Below are experts of layer 2 (counted from 0) of a mixture-of-experts language model. Rows are named router (the router's row for the expert), gate (a neuron's input weights, with its number), up (a neuron's input weights, with its number) and show model dimensions 128-191. Each number is 128 + 32 x the weight over its row's rms, rounded and kept within 0 to 255. Numbers have three digits each.
After each expert's rows: a language model's description of what the expert responds to. This comes from a sample of Wikipedia text that the model never trained on.

# expert 37
router:185140119190100115139087151100157160086145135148117142124086131138103118131109076091146093117139147113149181126139095120120098133139176130089080126127099098143095094092150040106146147061074093
gate0:088141126138160105106130158079126116136128122113145102108188119120130144149179118201122148130137096092081133148070123180110121088163121190129109151118101087149139168125135181133134077161115126
up0:123102101112098094137166093117181098100152097105139114116164085146134093153135142116162068130170139099162135132050128068075069094171184156086109181079097152149064135122113182141147135143104195
gate1:141102175159163088154129123112150108129123097138105109112124054085095188137099135168131141142202124116123114147177088121141163080117135173146098135125167111115138145167176094153112110116091141
up1:113168140117078076054090127122049165114111101106125147122179115142172093085137152182151053076142126095077120143142143074156152142118230133075103125143137131058090089130161111174136130126120143
gate2:144114154128154159169146128122106160137095196083168103120119171121146123119114161075142145185176048113179068084134161098140171116147046136150101068121150092092135179098123134135148169076150053
up2:110156117116110102185120113098149070122130081034142111140183119104124094162102131135130166168103114120072144049167091133108131072149070117119177138115110151105134142140187118135101108161103138
gate3:155082143132118157084095094123117146170107084156107116056132122071073133080144103107114202106154130107143106137082138167090091103166141104098135098110122135151175054131186120139153129161122108
up3:108217147120142179158108181080099130088126126140121147150170087151108105130164104120166113146141132133162143112175159098107104173158131117112176130145158104062146152108119116149138091138180142
gate4:115144126077199133091105129112147186151096120153156096100156086156071121054106140058148149143122094112127070117167095111153149163133192143087139116095150108144147121112139126149127104087131084
up4:158106130125112140112152120145125166071118107107061128117066156103156136219105141154145157145139096141119099140106135090168080116070136035172116157128101088138084119139158110156154136128144186
Goal differences and figures in league and results tables (+12, −15), plus prose words like mainly, primarily, himself, service.

# expert 25
router:183143115182093111142083155102148163092150124153115145131083135135110122134113074092143092121143142114147184125134092125132101139135174130093076131126098099137088095086149042104144142064071092
gate0:176103129070125166145079107138080121139072187115078104099133151096124163104098077156110105159102105150166178085136103074119162169123041100156205113151109136098168094099108158105076131152148130
up0:116184171151108142160151108115202140103131103127125139138139146124125138153108122080104136084136123099112116126071112166132121131137156137121111094115112159112135063178127094139141109091102092
gate1:148131045140151106130119084166184127138108136158068094068153045167130082114140146171187117086147141174070100146117139129118126108151168135108105154140135079097139073155143174178099128120120205
up1:160132128129172161091138041161109179140125118132175076118071161141123124180138133133156137044166142142100052173137088156094111122088123125178167146144140123167112136078157127154179132117084134
gate2:184147111157140079116105113128127114165100123114141154093108082142158084089138146087139093152167134094130109142111195104104155173103096119165108153188161101117110092110120133151117082135114139
up2:110133127123181166157137111117146117178168136139091190176118148116111121161103119162118167127169173095107130097104112078123097141104115151176169141144062185159166133178142122142093160139127109
gate3:110088168122097112171142124104147158097145136139147107111124148170165160095154065080137190147138194132141123122132132095125123108156089141172098066175094152099135111123157162057139170155166099
up3:101207132182123114146109197097095119126116122139095163079091163117136148149116112102097163124137137186116078182141119130117118101118139155108118114108139084105100139141194156116140139087074052
gate4:134120064195116120152115114121138117145127152113187165144165109091096135108125138126113143085120081123113113164123139204161135115137128137097116099085123086173119146117172148175169182063145166
up4:143105112203114103126098111086140108118141103139098186117173149113199121159175158146082070147164084144136129201100147163054119130132136179152143108114123050171095126110130133094144110114147102
Final digits of vote counts and negative goal differences in election and league tables, plus "the", "of the" and "this" in prose.

# expert 57
router:255104109087078060151107156094150091107094111142139109079118148151099111135094110088131134182211147118159172124181124120143129126107097113126123090136115143119138057093103146122177163151159053
gate0:168077122103182155086128135146142127130151115105144117065144129143157159040096146116102124079129136116076092125116112065119100119079127133102143133129190101109146082095104166117147096173043128
up0:124103121170125087183128089132141102067133109164109187134167138135141092109132133152129101169175113150141171141145166086134064130171076152061098072093143119109141118172162093157135119139162179
gate1:153099076075172130147100116088164126101127155140163124121120120117197144109082176140155140111104169104143140100161111160171149147146140106105103140161155096104118143114097133155141141099081101
up1:112172115119098131153097149121084132061120175100127108123094161086185117159155104134131143129085125130152133139114164154114094112169145125104129165156128147150150122135133139136154118056123133
gate2:116172138082129199128114125118130182112123143147099123110197124101125150111109115125084172175160121160124188129112163121104087135080137094151096124153203129100114116086177139121144189161115165
up2:127149174126131116085072155146095097141167182101097125170127103172117105156144169119109115099136167123130118086135096083171165115160126158184123123070090141160128169145109114088061042120060136
gate3:130093169083132155171099108168153130154089174136141114122131108126069126161138111130143148069163159131116092148169135125116216166161130181107104137165105176101143165146103090104102111100124115
up3:159103156104157148175102166088172097144159148084144130141092095103100129175128119104145069072115159118093189137124063072126154140105142117121159118133143166104142183102141096141088096109145168
gate4:141112157120086132137189128130138137129101124185133105149086162141078154133181165089140082202193129099177118160144111155173094181158130179097128117099111131159121104122117139101129151193108125
up4:086115070107163180118126162135170154175091099168177108126071111173116121099123146093118075130150157134115126099167157184157129152121166171121076154100144163124159118135090073095115122175132155
Ending pieces of English place names and surnames, such as -ley, -ton, -ford, -ham, -ville, as in Wembley, Hardcastle, Gladstone.

# expert 45
router:153128124076105073126109138074136142085132110162167092103096126108129128133121146099164092152173123091157146167151114085150145107205127119092091095118099106183085120110134120114155155149056085
gate0:135172070110122128136126156107172124063110107133145115083131080125133099126218128097125138184168167113125110144114111154106139144152146112141138126158141125155124107114150118119100167141156086
up0:143107108132090111135079121154134145158151129098162142145142086150150140146109158148110075092072076119095148128152115130114143141147085187165109145117095145078105131131160172100121061108132161
gate1:149170117123164116195113118110096099125091143134099127141145140155133115129163111116191141168122102100100081127130112137162143098183119164099139139172150110184081199091101127129131136164080143
up1:145139198132143101155128194113104084088140151128092129105115129190155138098111206135137112167157118155132090165122126088183098110117153176082085127187126154192143192118071109104062196116084088
gate2:137168084120143128164135163091133208145116116087112116159147158148145102143072133199158083114128115194110117127110169149099094101083093091158107063162139114170092149072117083118119148109124123
up2:173165072095127178167087164138145192112151138126151114149096146148151154186100210180081177098136129170051135137133162118195131154117064091181151066129106131150100138097110090101139172127122055
gate3:047124115150135082078173143134154130159110127136155108113085178125173146108176130146130162099108095100095140108134041218156120126080117145121085059134071166159083121185170063175097104105095063
up3:109142133142118154100216167151162164121112124074137123093093165117191091086149129144168146101075118094053144090150089207185146113054123134142117122173075203127111147160122081164104142087125058
gate4:152161147129073104142106161119125085149139099130147094182104159116128136168169079115174056119192129176118169096202170174135138159171082100150161139078177108091157116111109109100152121112103121
up4:125137099116114142119125142151107137109137101116146096174196083112149110145115071115108134143137108138150134155189120101172117109172124146175111098153150141114088107163114088131173157112136155
Single capital letters beginning a proper name that is split into pieces, as in Letterman, Lothian, Vastitas, Permits, CFR.

# expert 38
router:184148117184094110135087158093154166087145123156115138121086132137111120129115080097140098120141144117143181121132096124122105133138174135092076129125094091135088092085152048106145146065072094
gate0:133126089147173095143100180142158107159153129099120125135129124099130137093083155139075074109066122199091153118134131079145133090086124174100095109132067173155119155120092145144148068178104120
up0:198109093109150127135113099144123143185164101182084095091101096090135166208137076148153192198145111085164127144125131106103101128105095114182151064149074151081158131181096148108128145086113194
gate1:216098087125117094091176116129131138115092156086091138103134182141162097125184143146088139092114115136128133119157116122138177117148124108112155101133156140145156174148161075123069112149132095
up1:110153098106133107187133135125123138107087121126135133108124110112154112099160109103144182210074162036173075115109140122115076100148128142165122123185108163147072135140129119086117099120135096
gate2:124143117106126135102115144113092140131118112115111143079177097120132136126130123087204103172155149139096127128103147139090088089152089107147156145198136180118122105132151143134126077105103125
up2:139126142106091130155127130114085107095105127140100129075127070142141098052091159192121119104093174110158112167109109155167147106098118190109120169080130084157089151142122180059116076107161136
gate3:146109117130189126161124197126105130073128126168076165091140160122092146101153135085112125134126154194185171104103111131159082093115074172157136092166082144184070125119111104152103086145114116
up3:118142149088127102034151145150134098146120161144181134133158092097189074102117090122107172083117148092120164184104135123059090079112148086096146140092181129113137141189157122133132041168090137
gate4:130099153198106105102093135055142071088131074041143146133101126075131112110150139090129077119125147096144162096098213114101154091162163134138075135113113118094133135096190107130181120105134099
up4:104075143122153162111087170176101149086107116157100127155156141097127107078177185119175142117126148121063155137109115157111140177107121115108121148109191120104107108157206119125122129141068088
Mixed cases: numbers after dashes in vote and score tables (−6.9, 72–37), plus paragraph breaks and phrases such as in the.

# expert 3
router:193188155174089091125119156112122160129185124129112116134078112109078069096163144124142170170096138101136152117093171116156156108130108097090146049104167076118161077137125154132107155160116105
gate0:119138140114135130117137129136061145130175130145085127146082054051130104099184105121121151071157128113108197201125194133178160134059107149094131124140082145149082096180162155155096101119094137
up0:114151107143087136105109167048187143091141093123114135107086107144112143082167139192150132112165168135169114160118078117106095132136136178096154048101143080185114114125117134114162138146160132
gate1:165147129157101062149119130201135134150141102149139102071115163084065154126144126100170096140099131085137152165194143125153103142112163076074133207084149144146157090140135096101121110141128152
up1:119120176100135151179146074096096153172110182134096102098124116097091109123158066129136155116122129137178158140115133157138084172076026100090165186168156129111143060142125096128150185083089129
gate2:133089141112180085154158122137092163172114149122136135147185178115131147156106166227174156106065109110126081124147142105147104122107138142091123099121133134141086147125122141098160154134180122
up2:087141103170112121162136110180141102186126082117116103102180182125131159128097088204179076115089072079136072113201136090092146120149158148132106138105194103101143184125168145126162087135173092
gate3:116167064166207090111114091083117090106106153129130107093162128114141080052078135093097187201136129112192163159148152072122202123099110155087107084179094086096103118173157131168077119110118115
up3:159160128115096163133161092131148115214130099058179135089139125200148180150129083103125153144192145157137187087041156091143177164118096125146085092193078089139151117188151129102139096066132130
gate4:132172080143125067093125128118107164077126112134118129128177135132085149101160122120176104125109135039083075130070172115133157156147089107118138166184134091076131154104102156130113124159122154
up4:103036211084142127143108139133164176161102127131127095116095112160194107104137100123123102117173167172140181116170146144101097073170135138156097111092130156123096136113160092185148113132101172
Suffix pieces that end English words, such as -ly, -y, -ed, -ious, -able and -ive, as in lightly, occupy, intended.

# expert 44
router:170146149131080116127088107184140099114121094191110109124085134129112122120146149127128155109112084036136202106154095132088128099179133193107122102146187129171162111067190157153174140119158151
gate0:139167164142144131167143091122098092120113119095163114173152110122122088151099117194148149134063122032083061139195111159163148128111159088120093097197168121103155106112126191176133142120123151
up0:081069126111083130088100206158077183106159113124111162095155128094113179073124107137122157105188162220170124092134139121108144112126105094113149094094174067137085118098121112170103132125132085
gate1:089111102094176116102129127133163152120172163108122141098044145189167055166122123121098144108080120102119095181090129158131123135143104165171146130122124131142158113141134174098141132068083116
up1:127132109137128078119168162184096148152122071175130078162158064143115163185121107135092126096165136132089124141134086126167131132120150091065096085132094107126113148158074115163139118143148137
gate2:142065151165169115108146123071094199115107070163082120049116078143125048144123096132117095161155043128164079109128146174050159099165135204139131079116116175194188129145177145170108133139097138
up2:124166107149118104136067101103091116110099103178154148110144173136116137082117190157118078145211187116096096117123147132073189107156142074134167076116121113123161107109145125100098094125136137
gate3:170116126159085183099115131080091105097089086102102151115110058163137115153089087066165118106109078122167136101109135086138152083172158153134097137120070114117126138134126140140101134168120144
up3:191127073156142137081137191049113083150092071063163154132130102124177144125075152116130089150110095173116099121084145133113156128158183113150076153142095165115155156124107143151081159144156163
gate4:127137096138144179132100114112128165108065100139113070127081139134085133133099115076150139123102189111121147138065100101148146177152098096177146122134159075154173118078152144098156160166091123
up4:112112166095119112130209093126066091061113151133120112104151103144181129107032151064139145143114117064095120125152171072164119111143088064121076073092115092139117139156167131135082110103082084
Suffixes ending a word, such as ation, ate, ated, ating, ator, icip: repatri-ation, fortun-ate, Part-icip-ating.

# expert 43
router:109175088158093162099117158120174152137156159114123146103079124168119188152136109124163108148154149064178160145088146126179138145175129116149154129174085108138164147062104165095178116110123163
gate0:136150147188156125147176100157148118180154180169095091105132156177125124163141129073113161162124131115153161151166090115129131134086109125130146133169151160122066125209188086150109103073093139
up0:148056135133104095143090120120133142104141133071123132113129119108209099091147129163157106122130139179109066080122099142139112118144112152157055110070131164091102117062124152123152138143145192
gate1:151154192157192122139127127152146112093071120157109114127050118141088130111138114122091106115099108102079217082140078076139131090117136134099072153148127168108134114174143134162126148167130119
up1:119186152128138099079135145147118158139132122112111164094026089146100152114106101144107155101128145147104205116092076095179118110140120137146128127170131173148144110140150138180159155154155093
gate2:142111113113121108118176133145102061088161168157169128098136073167131170125146166108143081137152129133120122133134113104173117139119111114128133192100134139075114123124037150141078084162151119
up2:154165167167128120168167095122128177100131106152114160142111075105130078121110108133159146146150098141136106108158167126148139090123102102154084106136161136152106127118150117209159117085088206
gate3:164119139102078114182148187046116151148171096108142210112107137114135098115156142131111155134170112154102105161096160120125089102179079086175097130103112165137123166116139099107120123093081139
up3:129114097160184129114115094134192102108071142153169097144134108149115120140116119130121108179081135169158162131156105165100148182121155114049137158102126106102128091148136167142077131160188154
gate4:140064131046101117105190139095107138157124112172142080130143139146159117141101105080104143116206106117131152119157105166158118091182134173133136187092147130126170148116116152161066097122045121
up4:147098098085160088149139145150100132142072134112135144105123054096061134128119072092113125190148090156109122072081077128161098127097092135134137087108116146098168089122206148078104121178137083
The last three digits of a year after its first digit, e.g. 1'970's, 2'014', 2'025', in dates, ranges and tables.

# expert 49
router:138151184148137090109119104128118110081107117153112134140070125115062158081101150164140118176177108084158150134120132151091109082120111142127161124088135131180113139121136053166174176133181130
gate0:115189170112132067113126089136153148090158102115132116148131102177142108087155088092113091171112101158109124140094169123120149108114083156116107157139150177150135183100112148089103197153133095
up0:133130085102158139066129146078154176135119184131204143131145145158128161135186146123118166178126099150126100143102147080184059102169159152198113129139138145138084104161110105157114165183080169
gate1:107108144143149196167107113137101141060108143107076148152071105111150097118131135155171108145100087149103169083130111083164137122112126117096096153067119143144084128151101142065089166165137112
up1:144099120128153120127114126160075132069137132113131122158102173136124110075137129185188137148140083147147214112124158110184146116118078145115120119101074128151112118139116147098094174175178163
gate2:088136154182107144197041134118182142104182089149150096136090117099074194156148099129102140127192101068111098180121160122097123071051128088147150124091059121099111145096074163108133118119128111
up2:163125031108121124116175109073126065111115124159108191095107180118102122158160162176119154080076119182171174086124075177155095137177137130131137131132100123119140145152177121136134131135116138
gate3:099135093143191147170047089128156171086134121151161104115086139120117148124096139147119143131119188077101081085092100153142129171103150136094175114172140101091161178172066131175126133154136104
up3:149096096088066127103173190132122131129096112094108156117177122172154134218092149082116157158125152147152118165173149126116144111123159071144077130134155133211147168105160147105080108120111097
gate4:142194110115129138105160201167090144095058098136127073131101113224129143092124064178094131103171143139126153075068151107141168103115132136107125127133111089196121162136099104097163165141190134
up4:134103180117154123149119071087167153107176114161114156132140156112102147154116155105154106150119151125126093128170118104132100148099139138145109128148122122071143125110143143168061102113057081
Given names and initials starting a person's name, such as John, Juan, William, André, Robert K., often in lists or results.

# expert 40
router:134189115138154165084116152146119123099114155157085108083082136111102099097116095075125125139179118148158134157175105107163207121141139196155092133125160143126106122089140103133150177102109137
gate0:093092164058102105145115111087105094145121136147203110127092142089050162139085199067138187083156105135112123173132094105151140095122131124166115101150082123181093156151128095176075117175177072
up0:140079149136145158132179033162148143058137192169159141111101152149098158093172146193131165086092139162108130132149102084160132153101143169087141107092090146119136171117127156153041163174154124
gate1:163099131137103026175138119164145087153129140119168107127143093118045132121114047160114140125136101070035144142090156066150181167127120102115086137151147168140168118109137073095121114093158101
up1:144147104154190144130150172097080159155108142141077190204037164152133160135116169119164091143151139142178145087189090137145160103152117141129130128098125099116124198074115123107153213086043095
gate2:090083151140142059137143153103098120125156134149121152079137129120137094152083209139139106127138185128133150106133144050167155162118133154147085139190067128134139139139120127112126133120145142
up2:072095156161151059086137137119169130153163117139121103128110108143120125170141126137157129122168199099128156109181149065135191124157139166170120112148089137122160155126162133121160141096122168
gate3:144086131095123146122112101155139184117119114094138157144154155145140168091109143096109122088135117153158142120136183159138189133136100126149151130109089132102202061131074116128079095172146115
up3:182193080185095115088109104146124145159125184104132167098117142087101144130160130069127102128113130116158153119179118137131094103070141133191188103081101141068157115126121148145175075190126167
gate4:167117117143101136176191104160160142127169143177140127123120103101092093068154167083138128161189073100161129101096111124118125174154117106169131162183113183133152137077121101165125124145133133
up4:102130109141140155079128128109142117127071152150101114164139147142221161172129102099138158112123098161141156154198121105155138126113046095119128084162074138149123158146179094103149150165133075
Periods and word-plus-period tokens closing sentences or abbreviations, like habitat., humans., AD., e.g., often before a new line.

# expert 2
router:168107140148058084146102171120191169103100135133112129102118166095095180077150056147148123152112177102150185105138156129071098112177174151116087035147109069105086061106168118140141128111124094
gate0:170183167155112112169167154108115097114144128079080141133130112150104120126097174141146164126142090090095182107068071103169121144133124162180049073126117126156113056161115084114159152113119094
up0:181104198106140078104139140065161152085090148089098096111160117126108102132098075171100072153115105146080166127076139118114110149087121107105115145101109082194109095143162126062168132123066082
gate1:154088111163107112143162101097134083128165084114141076166107131071097142119129102089173125109139130101121070165122121104121092145140217167145085119123166084098181141114152082155142169139146160
up1:132121172061086135171151160169147087102043133186095143125151082187152171132105101113134147152132113135156095164173098122117130070102084168057151115114138128157115129112141091071057109094095074
gate2:113076136181137090091155183150153093145105111181127152129062133136155148122133131205143110153134119151101152117119104052106091132088154198095120106091153105102129116100175136172074109134121159
up2:089139167086152082184096173187135199171137138156126113164148144147171149134141161198084145098145148112138132135122081160113149115149062143078139135196143140153127137148182146117115089105117121
gate3:144114148085141089136151130133151135130136140111097118093084130142094207093163151161093126130142133110081122075139099051137114158065130167188098096134131186127103113116064178128110199159050103
up3:124112078133134150120099151146181112149072085178137146141134145115138183163110103168125126144099095114175160112124135220107153136146149116183067147121205130092143147147113122130090104095145084
gate4:141136069115139142118123138163104104142105124139094113175155089136086124093125123115144158190125138105132074146167140136091102148126118163151155144132136153094093126096126115176132136104108187
up4:117085102106175152091181157110094061130132129157113041119078104175145142125167126120174196148172096128183117153139097116093139178134136088137139124180185125144112138126135113173091134152122167
Word-internal pieces such as ose, inet, ate, ine, mostly after an initial P or p: p-ose, Th-ose, n-inet-y, abd-omen.

# expert 60
router:145166110153143110131114204172154135118120100176103112154101128160103132125077075064152179093147165149146156091141121066140193122083064153127094134154151108155123110075137096183130144157054097
gate0:142159144155135096099120105184123086162074146098091063098117032155139160087124065182116109116050105104185152130120130085121093114160129109119118161133165103139107120103190180175115133121046161
up0:148076068072202131093124148114066154093091128082075101122168152162104093140185096124103156138131145086118165123158115138138174110148116107108096072170165146104140116127131108127124091140102139
gate1:079134118157137115158160103136136147109126114088154107153104161124110104097113091117106175117185105083187164135186069123150134137140141183119121094087175110096140119125132133110076132169114177
up1:120098120166133154134109168112097106051069111135125144114180152136156169144154149165120099111108158204041108082109118164105072105148085092139126108164145119157166176150133142132125126109130078
gate2:060132096148118096113115110143087095186096066096083044177077098174148128135166123140090094130186143167141116049155086112086154099167150070129132149177135173139162140123203217132118133121094115
up2:105150068094109093095124138153102158123135086113097052151056124143136104123157132107115091150120164147095192064147088086117146150180153097154143144163156054116159140097146160142093105151079123
gate3:136162132108138049059079118114130086116102116128153181097136096057088139151104093082166163164140152088106117150118110178119123051114115160143101104153149101078103140069181130096130152131159177
up3:186166141097108116079103130060193179165102108119121227137083109082091143202060149091149102171126115131095115165095096115160123153116069178104124097144146127153172083064174118103113130124107124
gate4:100147079163092074130106213109160101117132122101132118116165170087089155216105138100082157148151169172156129121129093109120187151132106089145117151166112109170123115076110169143105110093127121
up4:115174140131128079174081071134117135149152122157115105114153139119121148138208162140119150109148115125165122069100073112083104124120144173125087117079111146119164086087133184097055161106047102
Final pieces of English words, often plural or verb endings, such as -art, -ets, -els, -ings, -ors, e.g. sm-art, mall-ards.

# expert 50
router:111111165145131114145122171128111085100133162187145115127094115085075130130045129143144142075127190099096139118105090101107139108160167138166144129078164069130111110122179116136141098136121114
gate0:118074123087143191113135076109120078084151148122117106149199116140187121169164144145108083135148168148179147172150124122116089103207146106089134154134111122102109098102116131121103111164148128
up0:181081132122108149118114180116169142126144140135108091143102128136127083117174204129085115075075101121159150153084148162128160119113042148126132104107118147126143143163063166137145114118160087
gate1:129117108117151126140125137149143148134076109144154116116141103131098139164108144173110131186080114167143119180130119033058129110120137135118124126185047061143099110120104168117137093142121144
up1:161109074160110113139142128184168184151104133059184156139116133077109161145132134152127147156121074150159086144096132051136150104148144148127114120178081082137131151127134112094166071103102103
gate2:156173112106129076163113120053109139083116181128125083120132095076137081151126119132072138108093105167180144119118121149156155125166161108156166167127126194095163059137124119132119119108116129
up2:122099166201127158085124141165132125150146067100108169129106161176119130118119106134159116160170146067108129135139135095086132122084122188116112077122168081127123217128140123160142156160167120
gate3:147106126121132152090109127114160097154091165138148121128139061140176115084165178179114097156152143155129152097131133184120112094126175087138077136114117082148117155090148108163047123157184164
up3:137100147122164117151098154145120077127098144208077119148116119152095165079139143142086078102156097145130124074146074126056162093112158132124105135085086123139105164137191106116093064155113103
gate4:128115106137115128110075075071116093152097111094140133132101134104094133153086144130124080153212124113172102168119130127112148129163130120101165134099154123138158077181119133138095152121064168
up4:134137135128187122075152182111142128109148172117156118108132136116176036115149154119092149130115138099096172138121101153145106105143110143155113132163147101150115122093173131084125139129118127
Tokens fusing a separator or preposition with the first capital letter of a name: | T, of S, in N, - M.

# expert 18
router:123130166104092055160090087149132118126113173172130174059125125123122146110145095092116083071200102172113119118090167098160105156177131143118117128109126133121123103096159092116084096117095129
gate0:101117095131174119150136136147159056149162147142096140069090124185150138048122117136124105126178100179122115068110127086130152195081123159111127075173147105124143152093119196099121172127161113
up0:094112101120142135139091153148143122148089157104055087112080143094137121131177093122163118104139138107121097120085152088117124125137109125087110146150156082087112141122100123104124149110125099
gate1:121078104154079140117122139107163108106109114156159104049160121094092091081107172088131086083103116168110169144096065147107123158149076083125174102132114177126157117074130154150100126131156070
up1:124174153093108102095143124138152080132119132109103116143039107134125142024205147076119125125098131127111136115116110111141133101191131149089102129134140131136109155133134117161171085107159129
gate2:126137125103126100137126106071069147112075101118118182090152110113106066153142177175184116114149130113216079157161130110167178157149084160164160152096103104160103154164107108172183091107069117
up2:102186228124163157160152105119080130129051093155075147164166150162134157159179114070143078092104077102148133090225108133118126191123059104122088119151100138144111118172158122141113064142113139
gate3:110135128144182084129082116077119102135134170124088187144105141155125183147118106138106122102191189133126109086170144169162095143139077057130100140127157117060113116112112078160117098138128119
up3:159091173165108163085157148104113164121100133182127117148150103113155120087139110053117114154114094137181162142094196095157204119130155169151106183120099120126137175147134152184146121117120083
gate4:106127107168209146078126097080054117123142133125114104068135096100139208159149140166135156118193096160186124131123126124131124118125121183117076118094138162134134129163125084164142111082064085
up4:127127102155218145086118117068077106116137149133130089104157080103140186157129130182120153116200081171164119132113136110104145147164124183113100099091137154117115104151106099145152108090066105
Full stops ending prose sentences and decimal points inside numbers in tables, e.g. 36.1, 1.48%, and list numbering like 25.

# expert 14
router:172151100106158144122104168057103067117104163141118134131113147130151117111078168083155131137186127109166124117113161130136097091135096181128091075095124123116129080142149154120099072096074106
gate0:089132079072093140170134084171128113094144119221131142193094143119169128140110087123131159129136132078112156082138144102176144152176077192170091111156061158107137137111123149119144107133102170
up0:128132146130122157071155140130097121130116111069129129137155151178118132129081149108148104217145169093142094157146172175114113105118157135089056139065157138151103106154132132126107138128154076
gate1:140072114161119079103140115090121129133113145149152126115080123134163106114079158105185201160125138043118202125066108138105178139132111130127104096181127104101122132165122107131160115117127116
up1:164157077173133129043081101116126142145097170198155130088089082081144132184126143142094173151139158051177131098116081137074105186166088184126072081131169100145132097132100105126150098150100118
gate2:198101151115168120053146119111132142180174203112100146204080172131118157042116077107151140072068119144090125100125137106139137140137123150117094127108106197133182134173106182134145151133132109
up2:212122178082156139107174100113099113103126116081121144130147092104150098116169103123097112122120110132120124103083099147153139157181075171139157192129059103116132100148136067120149155143159150
gate3:096097066109156127167086111119091154185138142082068084112123111076107108177139102131125120143147163097102071141121169127147104159131181173129087056111114137174132122126151140139110132122133106
up3:099096187155116111127092121130203128154141177127153143070128140142078093086143134173091091062088169105116095120109127132114119176115108178190149121122139074121125081110108093131072090130091158
gate4:098117129163145099157115132082120121138134137152093103109075127087132138146166104124189122159134105146083075147048129090141160120121086139122151152206098100130087143160113109105124090079126124
up4:087180089132094128126142174151055121147163171102141077073194142155118155096119129067132110145141117108119092125170128098181155162149137145161134137191062112168079063126076087137181098120100081
Middle pieces of words and proper names after a capital letter, such as L-ear-ning, Fam-ic-ase, T-ous-saint, Diss-on-ance.

# expert 9
router:177104138139080162154120154125177187136125136140092087083132114131163053112124073088123124167154153175145188140138098109149100130096161122116088119104185108169146115118150153164157175070132143
gate0:110156115095088165160101083060138102177117141118123092124114120114110082150068147143132121117117120113188074099115101182123143127124117153156165123143157146109181103070132202142101115120158152
up0:074093055105129095139110137138099215146096149149118156149131090122186135093106140052071086151179153139145111053197084136117131130117167144137109088162159178168113185129128109137181126124203145
gate1:138078122103186151137158102117188088136169076163118096214115133042147111132143111075119126169129058150178173124110113166101130121101104154081148130111188087110135129152196172112122119119136100
up1:197167164185111212172129140061135123149121138170177130190129097101097132119110134132118085102161146148145162159133092143126091139115137136164111081114102127099131137155119162124143203111167108
gate2:110181111104122095143112118072119128145156105100054192145149093189144167099116088167171111130096162112100129191162113028160117139149106131104124162149147102123151095140105099095121075092125174
up2:149147106141078102147144195150103199120109153103115071129190190158100143192083163119174106110166123111181130167141144131064090167128141085202162142108124117143105029218149122181143131093153056
gate3:138120089100122069103173108157111138169128080186150087098101160173096125129136171084184146144129066135106141075140146133133067157109111141069077166144173128140109132182156078153106114141180097
up3:140102085083162107096118125194147149173104132127112150148109071049134096093093154178221130138197176147217139135121190099117117100087174143123120162126126088143074129149120166158110152120114155
gate4:174166157140134160081175174129179188139127110149160133117142111129134100132108148146146154124156138121113185110118102103197117106048122102111152169086183151102057171030155128159143160181122155
up4:143075167065107133165132107056080056120190156110167158150112149133133139063181132137147115121128123111081130165121161091104109158149153146119121086119094111150111152141108123143147133145114110
Mid-word pieces ending in a vowel inside foreign or Indic names and taxa, such as a, i, ra, ia, ana, as in Madhya, Andhra.

# expert 21
router:104113165174136074152107189091150121121096139159097108145123125148112078147074093119113100143115095128158172132105124138109140135167076152112133104147109108171120148123126100128113134139148117
gate0:137123114106106171139146153096194104152146077120160028138146147127170156078089115137121066112188123097135176184131088105101085152108105087107119213158168137130181154131150128163101137135155182
up0:161109133088095134166121163082158114181122107161167084147127133164164168121141112119159106096137125118169128135085120112119093116116069126113124135171139128148211076117108155163103137141185107
gate1:139166166194152190105139060144138194132064112189165137139167143125128139153123160175162158160174096160129113128085098112105140127145117153090127148172114149143088105144042163135137108121119160
up1:123096114061151085115150128122150068114132141127090153084129188096106105091085129092133130112090138058126195133173108118086143093105195172131134110161149134140177121187151087162134126122145130
gate2:138158130152120124133166174125115073173142106172131165115157153102046139170087159144105182115051131078100169167119186087141148144097151133144152163140115190102162078147137099174150157069135107
up2:170195121148095125175128178107132094184144122177082142094119218121056126192084138138108156086049110120100145085134165114123150143087183158155157141130144188109166108154136081183174088077114080
gate3:160132138088120108134172178100165124141154097151075148073098188143154159146132129063149080152142097187134135143147128101124134130156151089110121103113141168127130187108135078106143142095110141
up3:180089126198148115126125176147117056128156118170044163113118135166125141112104129062144032123124071152114166106129136141104157149162139122170078100149176160132151161120126045142108123087134160
gate4:110124115091108156086133165084171116162149126131136142127152133159121185112135134172139147137133146141092152157137120140131107122158108143181074117102109114103081167113134132162148122077133145
up4:132087117101100127093143138078150097156122197135115161078200113115115163151123104127109096144121157178119142168116085148160124100187117198113106111156098140110100153078120152205129119143158161
Capital letters inside all-caps abbreviations and codes, such as race and country codes, tickers and sigla, as in AME, MKD, NASDAQ, SEC.